Experts of a small language model: 64 experts in each of 10 layers.
Below are experts of layer 3 (counted from 0) of a mixture-of-experts language model. Rows are named router (the router's row for the expert), gate (a neuron's input weights, with its number), up (a neuron's input weights, with its number) and show model dimensions 0-191. Each number is 50 + 10 x the weight over its row's rms, rounded and kept within 0 to 99.
Before each expert's rows: a language model's description of what the expert responds to; "comes after" lists some tokens at least twice as common just before its tokens as in all text. This comes from a sample of Wikipedia text that the model never trained on. Tokens count by the router's weight.

# expert 42
It responds to: Infobox and list labels. Field labels at line starts in infoboxes and lists, such as Born:, Location, Coordinates:, Venue:, Occupations:, plus (born.
comes after: "-", "\n", "|", "==", "Personal", " •"
router:72 39 54 55 55 50 62 37 39 32 64 47 53 45 60 48 56 55 48 62 45 53 63 51 58 57 44 40 59 62 71 56 38 38 59 53 56 52 65 63 46 47 68 39 52 48 52 40 55 51 57 57 41 53 52 52 52 41 55 56 34 57 53 52 43 51 63 56 57 48 42 56 60 43 56 52 45 45 43 57 51 50 79 38 42 55 40 55 28 46 61 48 65 45 31 25 57 49 46 54 62 61 43 44 43 35 49 44 59 49 43 29 75 51 66 40 37 48 58 65 52 64 41 44 55 55 65 59 57 43 69 55 44 51 50 63 52 44 51 57 55 46 33 53 30 53 44 35 59 66 62 57 28 42 64 52 53 52 46 54 55 63 42 66 33 47 44 42 45 52 45 65 45 51 42 34 42 75 58 39 43 58 44 67 40 44 37 69 52 54 49 51
gate0:61 49 63 56 66 47 50 35 39 43 48 68 65 37 50 53 42 46 52 43 47 62 37 50 32 45 43 39 62 61 57 55 71 39 43 58 52 45 44 29 59 45 62 43 42 64 52 48 58 55 62 47 59 50 39 61 50 46 65 63 35 51 44 42 63 36 55 52 40 60 61 44 49 49 51 52 40 39 46 44 50 58 40 52 45 69 53 52 42 42 49 42 49 42 47 40 51 52 44 41 29 67 47 47 58 69 50 42 58 51 56 48 58 60 46 29 56 37 58 58 53 51 61 40 43 50 39 49 44 70 37 46 71 63 49 46 59 41 66 43 34 42 50 35 26 52 50 58 54 46 50 40 55 30 59 58 53 60 74 54 66 48 54 57 70 53 57 54 43 60 60 46 71 74 37 61 35 57 56 51 52 69 46 75 61 45 59 50 44 49 50 53
up0:61 53 62 46 73 47 61 42 41 29 56 58 58 46 56 50 50 40 55 46 41 61 34 48 20 51 44 45 55 56 58 62 63 45 46 65 48 42 53 36 61 44 66 48 50 73 51 47 72 51 52 39 50 52 34 52 49 48 64 59 29 58 49 40 62 37 55 51 41 45 50 51 52 48 47 55 43 45 58 41 30 60 37 52 44 67 34 46 43 37 43 43 51 38 45 50 58 43 45 37 35 75 51 50 53 59 43 38 50 55 62 58 68 81 54 37 54 37 57 49 48 58 73 55 46 50 48 46 50 62 38 51 68 59 37 45 67 41 60 44 35 32 54 38 40 52 45 59 51 39 54 59 58 39 67 39 54 55 51 53 49 47 49 61 68 45 47 42 47 56 50 51 70 57 46 60 38 53 66 51 56 74 51 61 56 43 44 56 49 50 58 46
gate1:52 62 50 52 29 63 55 57 44 48 43 49 59 51 50 54 70 65 62 49 50 32 47 65 50 65 53 64 38 54 43 39 50 33 49 54 36 41 34 60 60 71 43 33 39 38 55 61 49 64 58 48 55 50 52 52 52 70 52 52 50 48 32 50 54 52 63 55 42 35 51 52 41 41 61 61 41 25 36 54 60 52 57 51 43 44 42 71 61 48 60 65 60 47 42 47 55 52 58 35 35 55 41 65 52 53 43 45 44 47 54 54 49 48 39 42 61 46 85 52 53 56 42 59 59 43 52 47 56 47 44 36 45 54 44 73 54 29 60 63 49 39 47 37 36 57 60 49 53 54 48 39 54 43 68 63 45 48 48 58 51 39 38 50 34 49 56 39 63 32 34 47 35 46 45 27 50 38 45 69 62 52 40 43 58 36 53 51 42 45 35 42
up1:52 63 56 58 34 64 47 64 31 43 40 42 52 63 44 53 54 53 57 46 54 37 56 49 49 56 49 67 32 52 41 58 46 31 56 41 46 56 47 59 62 71 40 39 48 34 44 59 55 54 54 55 62 47 64 37 53 59 54 53 46 57 38 39 44 52 47 67 43 35 60 54 35 47 56 53 48 38 46 49 65 46 54 52 57 60 50 65 50 47 56 60 59 51 39 49 44 51 61 50 37 44 43 71 51 46 52 43 49 53 53 48 29 53 31 39 75 48 78 33 48 56 44 57 49 42 37 41 50 62 41 43 63 61 50 67 65 27 50 60 47 22 62 43 46 49 55 58 44 54 44 40 54 42 76 67 48 48 48 66 49 39 37 47 38 53 48 43 59 35 39 48 36 46 48 32 41 39 40 68 48 57 41 43 54 32 57 56 59 54 42 44
gate2:51 38 39 45 51 47 47 47 51 43 52 44 56 56 48 56 56 46 37 60 63 63 35 61 61 40 43 55 45 49 39 54 45 65 48 62 49 44 64 56 43 58 59 42 70 59 39 50 49 59 68 42 48 44 52 51 62 42 71 39 52 37 57 48 59 50 60 52 53 46 34 41 52 47 41 50 59 41 47 39 39 61 48 36 59 57 49 47 40 43 66 38 50 53 43 68 63 49 42 53 58 33 54 41 64 38 47 31 34 34 41 49 49 67 43 37 61 44 60 70 42 50 54 38 54 60 44 50 49 55 50 52 74 60 61 55 41 61 45 62 30 67 57 40 58 59 59 46 60 55 40 58 57 38 44 62 62 53 51 60 63 56 55 44 41 19 45 43 18 42 49 66 57 18 48 56 50 58 46 52 39 46 49 40 59 41 26 48 54 57 50 48
up2:49 46 34 42 64 53 59 41 61 55 39 40 68 48 28 51 74 43 61 40 56 57 55 33 40 33 50 54 56 46 49 34 40 52 66 48 56 51 28 71 47 50 29 52 34 45 60 60 57 54 36 77 39 52 39 50 58 42 43 41 51 54 60 57 52 49 68 48 45 41 55 46 56 57 49 44 52 51 51 42 59 58 55 48 52 35 65 47 46 58 43 43 44 50 50 55 45 45 38 43 58 47 78 48 46 49 56 45 65 29 41 41 44 44 56 52 50 53 56 52 42 74 45 56 36 52 47 70 57 45 47 38 61 37 49 52 38 53 66 60 77 45 66 48 50 56 51 44 36 49 47 29 40 59 63 51 44 61 28 35 44 44 34 50 50 36 50 36 68 59 46 57 55 60 41 56 50 43 45 44 53 41 46 62 47 54 37 58 51 60 33 48
gate3:49 67 63 54 45 47 51 51 51 51 53 44 35 52 51 48 53 42 39 52 48 46 55 53 59 62 53 39 60 41 68 54 45 31 37 36 58 54 25 53 57 48 48 50 61 59 53 50 65 42 37 63 34 51 55 50 66 48 71 53 49 58 50 59 41 66 58 42 38 47 36 49 63 48 50 58 56 64 48 51 44 57 49 42 60 71 50 46 58 61 49 71 53 27 62 56 70 56 54 56 46 53 44 54 48 57 54 38 75 54 46 49 58 59 53 33 61 71 57 66 57 36 54 46 60 49 70 58 62 48 63 63 37 67 50 44 48 41 55 57 47 46 36 51 40 50 53 53 58 72 64 39 44 50 50 57 62 41 55 73 42 56 47 57 56 36 63 63 54 53 59 49 44 51 63 52 58 55 75 32 25 52 45 62 47 43 56 59 70 48 46 35
up3:60 40 64 55 41 57 59 54 31 36 53 42 39 56 36 55 81 52 48 56 50 46 49 35 52 68 36 61 36 35 63 38 42 41 60 74 61 27 53 53 40 50 43 49 41 63 41 38 62 45 42 37 53 61 42 41 51 54 50 57 38 39 33 65 68 45 44 67 44 36 61 47 42 41 37 61 42 56 41 29 39 42 73 68 45 48 59 55 49 45 56 48 48 48 59 60 54 48 59 49 53 56 45 46 50 58 46 63 67 48 63 56 53 65 59 49 45 52 42 49 56 60 52 46 34 54 50 45 46 33 43 44 57 43 40 56 46 53 34 57 54 78 47 53 62 53 54 40 56 52 38 51 34 45 43 60 60 57 43 44 56 48 49 41 31 63 56 54 55 43 57 39 70 52 37 54 60 46 62 63 41 45 40 53 39 56 68 54 36 46 44 59
gate4:78 46 51 68 42 65 37 60 45 47 56 52 51 49 55 37 35 46 48 57 64 57 49 47 58 42 45 40 48 51 64 53 51 46 67 44 65 70 39 49 53 44 45 36 44 49 40 54 51 67 71 51 30 67 52 32 61 40 51 56 55 48 47 54 48 56 42 57 38 34 60 35 58 49 53 45 39 37 45 50 47 53 65 36 27 47 56 46 40 35 53 38 54 50 48 51 58 56 54 28 65 58 37 45 53 49 52 45 44 31 43 55 49 37 56 39 39 64 66 63 61 54 67 58 52 38 53 45 52 51 67 71 59 56 56 63 45 46 65 38 46 35 55 48 65 48 73 45 68 54 60 59 59 62 45 53 40 68 40 65 42 44 59 41 42 56 53 70 41 48 40 45 37 47 57 40 39 56 46 46 53 46 64 37 33 61 52 58 58 57 49 53
up4:71 53 59 71 56 61 51 53 43 52 56 55 51 50 51 28 47 44 40 54 51 53 43 50 62 40 49 32 38 48 70 44 54 40 71 31 53 52 43 48 48 41 38 32 43 55 40 42 51 62 68 42 37 63 47 43 56 46 46 60 51 57 35 71 43 54 41 47 36 35 66 42 53 52 53 54 38 32 44 60 51 55 73 43 38 46 43 53 41 28 34 49 41 52 53 48 56 50 56 32 50 66 30 53 60 58 51 41 44 31 36 53 49 45 47 41 47 79 46 57 64 44 52 46 57 40 73 45 54 47 57 68 66 56 60 52 43 49 57 36 60 46 63 50 50 47 71 62 55 49 55 56 47 59 46 42 49 55 41 53 46 45 62 49 41 58 58 55 48 48 42 44 34 46 58 45 31 47 40 44 49 44 70 35 35 64 67 51 63 56 43 57
gate5:53 72 40 57 71 49 41 40 40 48 63 55 39 46 42 58 55 62 44 66 38 52 51 52 53 45 54 47 33 64 61 35 40 42 43 56 54 61 51 29 38 34 49 29 67 46 46 40 49 49 64 51 56 67 45 36 41 63 43 47 44 63 54 41 40 54 50 39 54 57 62 39 41 50 44 37 59 41 44 59 51 45 50 51 52 54 49 44 44 33 42 46 46 63 67 50 37 55 64 48 50 66 41 52 47 44 50 68 31 38 36 48 55 31 53 60 50 52 54 58 41 44 50 57 52 46 37 50 59 27 59 54 64 56 65 61 38 39 47 59 25 71 34 56 42 57 69 59 32 46 40 49 46 40 45 38 49 50 60 36 40 42 59 50 43 54 44 49 49 52 45 70 66 51 56 49 51 60 32 74 59 50 63 34 57 41 51 57 43 44 50 39
up5:54 49 54 35 62 16 45 46 45 57 62 58 50 60 30 61 48 56 30 52 31 59 46 46 49 44 65 54 43 53 61 48 37 44 42 53 59 48 57 41 36 25 52 45 41 38 55 37 52 42 36 50 54 61 70 19 43 48 42 50 52 61 73 43 52 42 44 65 61 51 52 66 43 59 43 61 56 67 47 50 50 54 74 44 57 73 42 59 53 37 31 59 45 61 63 45 50 63 53 33 51 69 39 61 53 37 47 59 49 38 41 47 47 50 66 59 68 52 43 65 47 49 44 62 55 61 40 63 53 41 51 50 54 55 55 53 38 54 70 57 54 56 50 62 52 55 56 41 44 48 44 40 45 49 38 38 53 36 51 50 57 52 56 53 35 42 41 48 54 46 49 64 52 55 63 55 40 75 50 66 45 50 63 52 55 43 56 51 43 48 45 54
gate6:48 49 45 58 75 43 45 28 39 71 54 53 49 58 58 36 43 53 49 40 62 63 66 39 65 49 44 51 49 50 60 65 41 47 60 71 55 57 47 34 61 51 43 55 21 52 54 43 46 52 50 69 37 47 50 46 53 64 40 63 49 48 61 64 39 59 62 41 51 42 43 43 62 47 67 59 58 53 48 60 44 63 54 47 24 54 49 60 29 38 54 42 56 45 41 35 53 46 62 39 54 59 41 30 26 41 58 45 42 50 44 26 69 62 58 31 55 45 61 54 49 44 59 55 40 46 55 52 48 62 57 37 49 41 34 62 42 62 43 49 58 37 47 57 31 56 45 45 38 59 54 58 51 38 56 47 44 47 45 47 49 44 35 55 52 46 60 53 43 60 59 55 47 66 65 45 62 43 48 68 52 35 51 55 47 42 45 41 50 36 41 62
up6:51 42 61 41 29 50 51 42 48 54 58 61 26 71 40 55 52 54 56 47 58 44 53 52 62 48 55 70 50 52 51 41 42 52 56 79 46 53 52 44 51 57 53 49 39 64 55 64 52 47 45 38 44 43 68 28 41 52 51 72 43 54 62 65 43 49 65 56 74 58 78 54 50 51 52 46 66 44 39 31 19 28 47 62 38 52 59 57 52 50 65 44 53 23 34 36 59 69 39 49 52 43 54 50 42 51 52 54 45 61 43 35 54 47 61 60 48 38 42 35 50 58 72 51 51 53 40 46 50 39 60 59 52 45 41 53 53 55 37 37 42 54 64 62 53 51 41 54 46 46 56 52 52 48 37 49 54 59 55 52 60 61 41 44 56 45 51 60 37 65 40 46 52 55 46 54 58 64 45 66 39 55 54 43 66 39 62 53 57 45 47 42
gate7:65 51 56 61 57 56 54 67 66 51 61 72 47 61 37 46 59 50 49 44 72 47 41 60 60 53 60 52 54 61 75 35 51 73 45 57 40 49 54 44 53 63 33 65 40 54 50 50 57 38 47 45 40 51 43 40 55 34 44 49 51 59 46 37 41 75 52 41 63 48 56 54 65 45 43 42 52 52 46 48 47 54 42 48 39 59 64 50 49 46 39 42 44 76 44 55 43 57 50 44 59 69 46 63 44 62 26 70 39 54 47 30 56 58 51 52 50 51 66 36 35 73 48 40 41 26 65 54 60 78 42 41 45 62 50 46 43 37 48 62 39 57 40 55 49 43 55 61 55 52 48 65 46 42 45 49 45 61 61 61 62 43 38 41 49 48 62 46 34 43 51 57 56 52 53 41 56 52 61 34 63 45 42 41 51 57 54 57 49 58 55 61
up7:39 37 49 42 54 66 55 44 61 57 49 77 57 46 52 60 63 51 50 62 47 33 63 67 49 50 42 77 45 47 57 43 35 53 58 48 49 53 56 49 52 37 48 31 43 46 34 61 32 56 52 51 53 61 45 52 46 35 55 61 40 58 59 47 60 51 59 50 59 61 72 65 61 59 58 42 33 61 58 52 53 50 74 40 38 73 39 65 55 39 53 39 59 55 53 53 58 53 67 53 54 43 49 57 62 77 29 57 50 67 48 63 51 49 49 26 53 42 53 61 49 41 46 41 57 41 54 57 67 58 42 42 47 53 63 46 47 38 53 42 57 44 27 31 53 44 58 55 43 52 38 68 45 68 46 34 51 46 59 43 46 47 60 51 53 51 47 52 45 61 58 46 42 63 38 40 51 67 63 39 61 52 53 55 54 44 52 35 33 47 42 54
gate8:59 58 54 43 57 52 33 43 42 45 36 32 58 32 34 55 46 36 51 62 52 62 54 47 51 47 42 54 38 41 56 45 62 42 55 71 21 43 59 69 30 50 71 42 62 55 60 55 37 48 50 70 51 42 58 55 54 57 63 58 36 42 51 25 64 83 59 35 62 44 50 37 52 66 56 58 46 52 36 61 55 47 54 57 64 51 55 50 57 49 57 74 44 39 53 53 48 61 33 39 49 65 48 42 49 51 55 37 54 48 48 53 44 57 55 50 60 50 44 57 36 49 53 47 44 57 54 35 46 44 52 46 52 41 57 39 67 35 51 46 49 45 57 47 47 52 42 66 37 40 41 56 54 70 72 63 58 55 45 40 56 52 43 40 47 43 56 38 55 46 50 42 48 55 33 44 66 39 68 38 52 53 44 58 58 72 46 51 54 38 41 59
up8:80 50 54 50 37 54 39 68 65 59 46 48 59 42 35 62 42 58 58 59 46 57 42 50 52 62 49 65 55 33 37 47 55 44 44 64 45 54 57 48 50 65 67 48 56 65 54 49 68 51 35 55 66 34 78 56 54 44 40 34 63 46 52 37 47 68 49 54 48 57 46 57 54 54 34 44 62 57 37 50 52 47 54 36 55 60 59 65 47 43 52 61 30 63 53 51 45 46 53 69 48 52 36 48 59 42 46 52 73 46 38 55 45 50 46 44 61 51 41 51 36 67 66 41 57 42 43 60 62 41 53 50 55 55 59 48 68 51 50 67 44 48 47 42 47 55 58 51 55 60 20 62 39 53 71 48 54 48 57 38 49 58 45 45 58 46 56 45 61 47 33 31 62 32 41 52 49 43 56 37 58 51 29 43 57 52 66 58 35 42 47 53
gate9:39 41 49 56 62 53 55 62 68 46 37 49 43 52 57 47 44 60 59 57 37 69 60 58 44 60 53 49 47 56 41 69 46 56 51 54 60 35 47 60 73 30 39 60 44 73 41 76 67 53 49 44 50 55 48 48 44 50 59 27 54 39 38 35 46 39 48 53 68 46 30 56 45 51 43 74 48 45 58 54 59 41 46 65 62 54 36 38 49 47 42 40 40 43 54 44 58 55 60 55 61 61 32 42 55 51 62 60 48 48 58 53 45 44 61 53 56 75 28 62 44 34 46 53 40 52 50 64 65 43 50 62 49 44 54 59 66 48 59 64 57 46 48 55 51 53 44 46 73 48 52 58 56 50 39 52 32 62 37 39 57 50 44 45 36 52 45 50 73 60 55 51 68 39 39 54 40 50 49 62 72 53 47 42 44 59 64 53 49 63 43 45
up9:58 55 50 49 44 50 61 48 48 41 61 49 45 48 46 41 69 45 37 61 63 50 36 46 54 72 51 59 50 56 43 60 49 28 27 45 44 46 47 57 45 54 42 39 60 49 50 50 46 36 64 31 52 56 47 51 46 38 52 63 53 52 48 53 52 60 56 53 28 55 53 41 45 38 52 34 57 40 32 35 38 60 48 35 34 51 52 47 43 37 60 56 67 59 57 43 61 49 51 67 42 53 64 62 53 33 47 38 36 45 52 57 50 40 51 51 39 35 70 35 39 61 42 44 57 51 48 44 49 51 50 49 36 59 62 56 37 52 43 26 35 42 56 36 45 37 34 51 38 46 47 55 46 46 57 43 80 28 72 63 42 30 56 45 45 39 63 58 47 38 65 50 34 64 41 47 64 57 62 45 37 44 50 63 55 46 36 63 54 47 43 50
gate10:56 34 41 53 42 48 42 54 36 47 32 30 67 65 51 39 46 39 61 49 46 45 44 65 47 43 52 45 54 53 50 59 50 50 46 47 54 51 48 63 49 70 58 55 54 49 59 51 49 62 42 62 34 58 62 40 57 56 55 46 37 65 34 58 29 51 63 36 43 49 54 58 35 40 54 39 62 43 55 58 54 59 53 45 63 30 46 48 42 42 50 49 55 41 56 47 33 55 40 50 53 39 59 43 70 58 49 46 49 57 60 43 53 63 35 48 54 31 48 68 43 56 45 61 52 35 50 58 54 34 47 54 57 51 63 46 40 47 67 70 65 46 57 52 63 56 65 49 50 48 41 38 44 45 40 40 42 64 50 62 47 49 54 45 53 37 54 70 23 40 55 27 24 47 50 70 49 31 45 64 49 60 66 55 42 46 36 44 56 55 76 57
up10:54 38 29 56 43 45 54 54 50 43 28 35 48 59 54 51 40 36 50 54 64 44 53 63 48 54 42 53 45 50 56 55 66 36 58 41 62 43 48 61 51 55 59 52 53 64 56 59 51 48 49 47 50 54 66 46 52 37 75 48 28 51 33 66 44 66 58 50 45 42 56 42 42 31 58 37 40 44 54 41 52 65 61 42 61 32 53 38 43 45 60 58 76 34 61 41 48 53 51 54 49 45 61 42 68 48 46 44 55 77 44 42 62 59 23 39 55 34 49 54 59 63 45 56 51 34 54 59 45 24 53 31 67 54 48 58 50 47 51 68 57 58 46 57 61 59 66 42 54 51 32 44 35 47 51 40 60 60 50 51 45 44 53 50 44 47 55 51 31 45 50 33 33 51 55 65 39 46 44 64 60 55 58 64 45 49 46 47 54 58 66 56
gate11:68 66 54 50 54 57 59 47 30 27 42 49 67 58 53 59 52 62 31 51 70 46 57 54 49 70 42 37 33 64 58 57 45 50 60 69 39 57 36 43 67 39 48 53 56 44 49 27 36 48 74 42 46 46 56 54 51 49 61 46 62 48 63 59 55 58 53 57 33 54 42 41 54 44 43 54 34 52 39 54 62 50 62 46 65 64 51 36 60 47 53 55 51 38 59 59 55 58 56 38 42 48 36 42 39 52 53 55 56 42 22 56 58 49 48 51 57 48 54 57 47 42 50 42 54 60 40 50 55 46 58 38 60 36 40 54 47 54 54 43 54 63 61 64 52 46 39 52 60 65 20 44 42 50 46 72 50 52 43 45 63 58 58 49 44 42 39 53 36 69 34 44 64 52 41 38 63 48 56 29 35 43 37 49 40 49 36 51 42 57 39 46
up11:42 46 52 56 49 56 48 57 64 72 62 44 35 40 47 43 49 39 60 53 40 60 42 42 47 37 62 59 66 42 40 41 61 49 45 29 41 42 61 68 32 53 44 44 53 68 53 70 54 62 36 59 58 64 37 45 46 41 43 47 43 54 32 47 49 44 47 56 65 51 53 54 59 50 59 50 53 33 62 38 41 46 33 47 34 35 52 61 29 48 48 53 45 70 40 39 39 48 58 71 51 55 61 52 55 58 40 51 47 45 72 53 45 50 52 57 41 45 46 45 60 48 45 57 42 48 60 57 50 52 39 63 42 67 59 55 52 45 51 55 40 42 38 47 54 54 58 53 41 32 63 54 58 56 60 26 49 48 59 44 25 35 53 36 49 54 63 48 64 28 64 59 41 46 50 63 31 51 45 74 69 59 63 50 55 57 64 54 57 43 58 48
gate12:67 54 55 54 49 39 64 68 41 44 46 32 60 47 48 55 60 43 38 52 41 62 62 49 49 40 67 53 59 47 46 39 27 55 37 48 63 42 41 55 78 68 80 53 53 41 54 66 40 67 36 65 61 50 69 60 54 37 30 52 50 50 52 47 53 57 52 54 47 42 49 49 39 55 45 62 50 42 44 47 42 41 66 59 35 41 50 41 47 55 53 66 45 53 65 45 54 45 56 64 49 33 54 59 45 28 57 51 53 48 34 52 42 50 50 36 46 55 53 54 55 37 51 44 54 54 41 44 39 47 56 42 27 53 48 57 36 50 43 61 46 58 38 63 32 47 58 44 55 77 31 49 58 43 48 59 50 44 50 67 56 50 68 60 49 44 52 43 59 42 29 44 49 56 62 63 44 50 51 40 68 50 45 50 61 45 63 43 58 41 43 32
up12:47 47 52 50 59 46 37 26 56 51 47 55 45 59 49 62 45 62 68 59 46 54 43 32 50 51 26 47 34 40 58 64 49 55 68 56 48 46 51 49 27 26 42 65 50 56 33 35 55 51 55 41 39 56 37 47 32 63 58 42 50 49 44 40 48 51 39 50 46 47 64 54 42 50 48 47 48 59 73 48 60 47 42 29 64 43 44 52 42 52 39 29 60 57 47 51 35 56 53 29 62 62 50 33 53 53 57 46 48 55 64 68 45 63 46 66 61 61 63 49 49 52 51 60 48 56 51 45 42 64 56 48 55 33 50 58 68 51 44 51 41 57 60 55 71 45 33 46 42 39 66 41 47 58 46 41 36 52 52 31 47 49 41 38 50 53 37 57 53 57 58 57 56 32 36 60 50 59 49 70 44 61 61 41 27 64 48 56 34 46 58 63
gate13:45 35 45 42 33 53 53 29 39 63 42 41 37 62 63 45 48 47 37 46 28 83 63 62 44 51 61 47 42 40 66 40 44 49 26 52 50 54 44 43 48 56 42 50 56 43 54 49 58 41 58 41 52 54 55 64 55 50 40 60 41 33 52 68 68 52 59 56 41 44 61 31 56 26 58 43 51 47 38 43 52 56 49 54 41 58 49 49 61 45 84 31 50 49 55 48 63 42 37 51 19 55 48 37 33 50 48 56 44 37 49 61 33 70 30 50 51 53 44 46 45 31 42 32 51 49 44 55 60 41 46 52 70 55 50 31 50 55 46 58 66 54 47 48 47 52 43 57 53 40 57 37 52 55 39 52 36 43 56 62 49 58 51 47 40 38 65 55 39 41 48 50 48 54 46 45 60 46 48 55 62 46 54 52 52 59 52 47 65 49 40 50
up13:65 70 60 55 51 56 59 62 49 50 46 61 45 31 41 52 60 45 61 47 54 38 50 34 54 71 52 48 57 58 47 60 60 41 61 58 57 38 56 76 57 49 46 65 57 64 48 59 53 70 40 60 50 51 40 54 47 55 63 49 74 57 42 36 32 59 42 39 64 56 46 58 35 62 52 70 47 45 57 51 53 41 49 43 55 41 55 48 50 49 46 47 52 50 49 45 50 72 54 42 70 49 36 44 51 50 49 52 39 50 59 37 61 44 57 62 39 50 50 57 54 60 61 67 57 51 52 47 58 47 61 67 60 43 55 55 31 46 70 28 43 29 42 41 55 57 55 60 51 43 51 62 50 55 41 41 67 58 56 45 49 40 48 47 81 76 39 55 74 57 40 45 51 40 55 42 50 54 58 32 47 49 57 43 56 62 47 43 47 69 67 55
gate14:64 37 55 52 59 67 34 36 45 51 38 47 66 49 68 62 42 26 44 44 39 56 54 47 36 28 69 43 52 48 52 30 39 46 50 35 59 49 61 55 53 59 53 53 44 56 62 54 54 64 50 47 32 46 53 44 43 40 53 63 39 50 58 69 43 83 49 56 34 53 48 66 45 61 41 66 56 39 47 47 56 50 58 59 60 36 57 61 44 48 22 68 48 43 50 53 35 64 28 41 55 66 43 62 42 65 52 45 47 59 52 49 55 40 62 37 63 60 75 59 52 46 67 58 49 44 48 60 44 44 56 40 50 56 43 53 53 43 40 75 40 48 52 45 41 52 46 63 44 49 60 49 35 47 62 50 50 48 43 47 53 45 42 54 60 48 51 55 58 56 39 38 70 48 54 53 61 44 62 55 58 48 58 56 38 46 37 60 37 52 58 54
up14:53 40 45 20 44 59 28 43 49 47 54 61 47 45 57 56 46 47 51 57 50 31 36 54 53 41 69 59 36 26 43 48 44 46 53 39 66 58 51 38 58 64 50 41 43 44 57 39 50 52 60 51 35 35 50 50 65 52 45 65 20 62 56 50 60 39 66 45 32 51 62 52 40 52 25 57 58 52 52 59 52 45 56 57 42 34 64 42 57 57 52 46 47 33 58 49 45 45 39 37 46 51 56 67 51 56 50 60 53 66 50 35 56 50 48 53 43 54 57 38 58 39 56 35 59 52 30 62 40 40 54 41 65 61 33 40 53 50 40 51 57 66 72 47 43 49 55 40 42 46 56 40 54 51 53 52 48 38 54 59 48 41 57 62 60 52 56 48 26 47 55 71 26 49 71 64 59 41 49 48 59 67 52 38 47 40 46 49 51 53 46 48
gate15:42 59 54 54 57 64 39 45 48 53 43 71 46 55 67 64 48 28 48 63 48 59 61 45 55 42 37 42 53 46 56 56 49 73 57 53 37 41 62 63 53 63 33 62 51 54 51 51 47 55 58 44 64 50 40 53 47 44 41 40 41 59 49 68 42 54 50 55 63 49 53 68 61 46 41 60 57 31 64 66 55 37 35 59 51 41 56 57 40 45 58 29 39 46 49 58 42 44 45 51 53 63 49 56 32 48 35 23 36 57 56 60 46 56 40 50 65 43 38 47 31 49 45 46 39 65 34 67 32 50 48 52 48 36 53 43 33 48 46 48 53 67 50 41 47 44 37 41 49 44 51 53 36 35 53 54 46 54 46 40 51 47 46 48 67 34 62 37 48 57 60 61 42 45 73 48 71 45 66 26 52 39 39 54 41 37 48 61 56 37 47 55
up15:44 37 50 55 46 45 58 48 56 62 51 42 52 46 65 47 33 48 59 53 52 54 62 45 47 46 50 51 39 49 51 53 33 49 49 57 43 44 45 61 50 57 65 46 54 51 53 59 64 49 37 37 40 57 32 63 59 55 43 35 53 37 64 45 55 39 61 53 50 45 54 43 44 31 51 66 55 46 49 41 51 47 51 42 62 32 50 64 66 51 54 49 51 56 39 35 67 41 64 52 71 47 52 65 48 51 35 44 35 50 57 48 55 30 35 66 34 29 38 46 46 41 67 39 45 43 50 39 58 42 56 50 45 40 53 50 51 50 49 63 56 50 66 77 48 32 47 50 55 43 39 22 58 48 52 37 24 46 70 36 40 56 36 73 43 59 39 53 58 54 30 48 45 51 41 48 49 42 48 55 55 46 57 43 46 30 62 76 35 42 49 55
gate16:67 54 52 50 51 47 45 51 64 47 50 53 63 45 62 40 56 46 62 52 55 40 55 55 35 68 42 36 35 64 57 45 51 47 50 50 62 46 39 43 34 44 55 37 63 44 60 40 52 40 54 52 50 41 60 59 58 42 52 29 47 58 63 57 50 46 42 37 33 69 53 59 56 67 37 60 43 62 58 62 59 59 38 49 44 54 34 44 28 35 47 57 40 60 67 49 49 30 52 56 50 55 43 55 41 34 51 50 61 36 52 44 56 70 47 45 52 53 54 60 43 55 71 45 39 50 48 38 49 64 64 46 52 38 61 51 58 25 45 50 67 40 41 43 53 41 72 56 35 42 61 36 47 68 41 42 31 59 53 49 28 46 45 38 55 35 42 73 45 66 60 49 56 59 58 44 43 58 32 51 57 72 55 41 53 39 52 43 46 62 43 53
up16:41 65 38 46 37 51 65 46 24 54 54 54 42 53 44 72 33 46 50 49 44 55 47 62 67 30 57 53 64 46 40 63 32 58 51 41 44 51 51 62 69 60 45 56 40 50 46 67 57 57 56 48 65 51 52 49 47 53 39 65 48 46 62 46 45 40 61 63 80 49 43 51 36 43 58 36 37 45 37 44 44 31 57 64 56 52 54 50 66 71 49 54 58 51 36 61 41 62 44 38 51 40 57 61 54 62 33 58 44 62 31 56 48 36 56 53 46 53 53 48 62 41 35 52 70 63 35 64 51 36 44 58 48 64 50 39 38 61 57 53 44 59 61 60 58 58 42 54 59 43 46 64 47 45 54 40 69 58 45 56 58 60 53 60 39 71 58 36 59 32 39 50 51 50 47 51 52 43 70 59 49 47 42 54 56 53 51 56 37 48 60 41
gate17:53 47 43 50 45 37 52 54 64 41 39 34 49 70 53 64 36 35 59 64 52 62 55 56 63 62 40 54 52 41 63 54 61 56 51 63 46 33 65 51 56 58 56 48 52 30 51 47 60 54 63 41 46 45 68 53 57 43 39 55 56 57 37 44 69 57 64 55 47 61 42 78 52 61 53 52 57 39 44 76 46 63 63 54 58 36 50 69 50 56 69 50 54 57 38 52 39 40 43 56 59 47 60 52 42 37 62 63 59 50 53 59 43 42 46 51 44 50 54 48 43 51 50 65 41 63 51 58 52 51 65 49 32 46 46 50 47 50 40 62 56 42 38 50 51 73 39 42 73 69 49 44 24 44 46 56 38 43 47 45 38 49 53 60 25 45 53 48 40 54 62 58 71 48 36 51 39 40 67 51 70 54 54 33 54 58 59 53 57 51 58 42
up17:57 53 36 44 38 54 53 47 46 50 52 51 66 59 52 58 37 46 43 48 30 55 58 56 61 62 30 68 42 52 92 48 54 60 48 63 41 37 48 62 48 54 60 58 56 24 47 44 50 42 57 57 70 39 51 73 40 51 60 55 61 71 47 54 60 61 48 45 58 59 40 47 49 42 59 58 54 43 41 62 53 51 61 46 60 26 38 45 49 42 69 42 34 52 43 54 38 58 59 49 34 39 47 32 41 41 60 62 63 44 42 57 49 44 48 52 55 52 49 60 35 41 49 54 46 40 53 56 52 66 77 57 40 51 45 51 51 55 43 49 62 44 53 52 46 58 43 57 53 66 47 61 34 36 62 52 42 47 45 35 55 44 50 52 34 43 50 45 53 51 47 46 70 56 41 53 39 41 60 51 59 69 50 26 39 38 57 57 55 62 45 60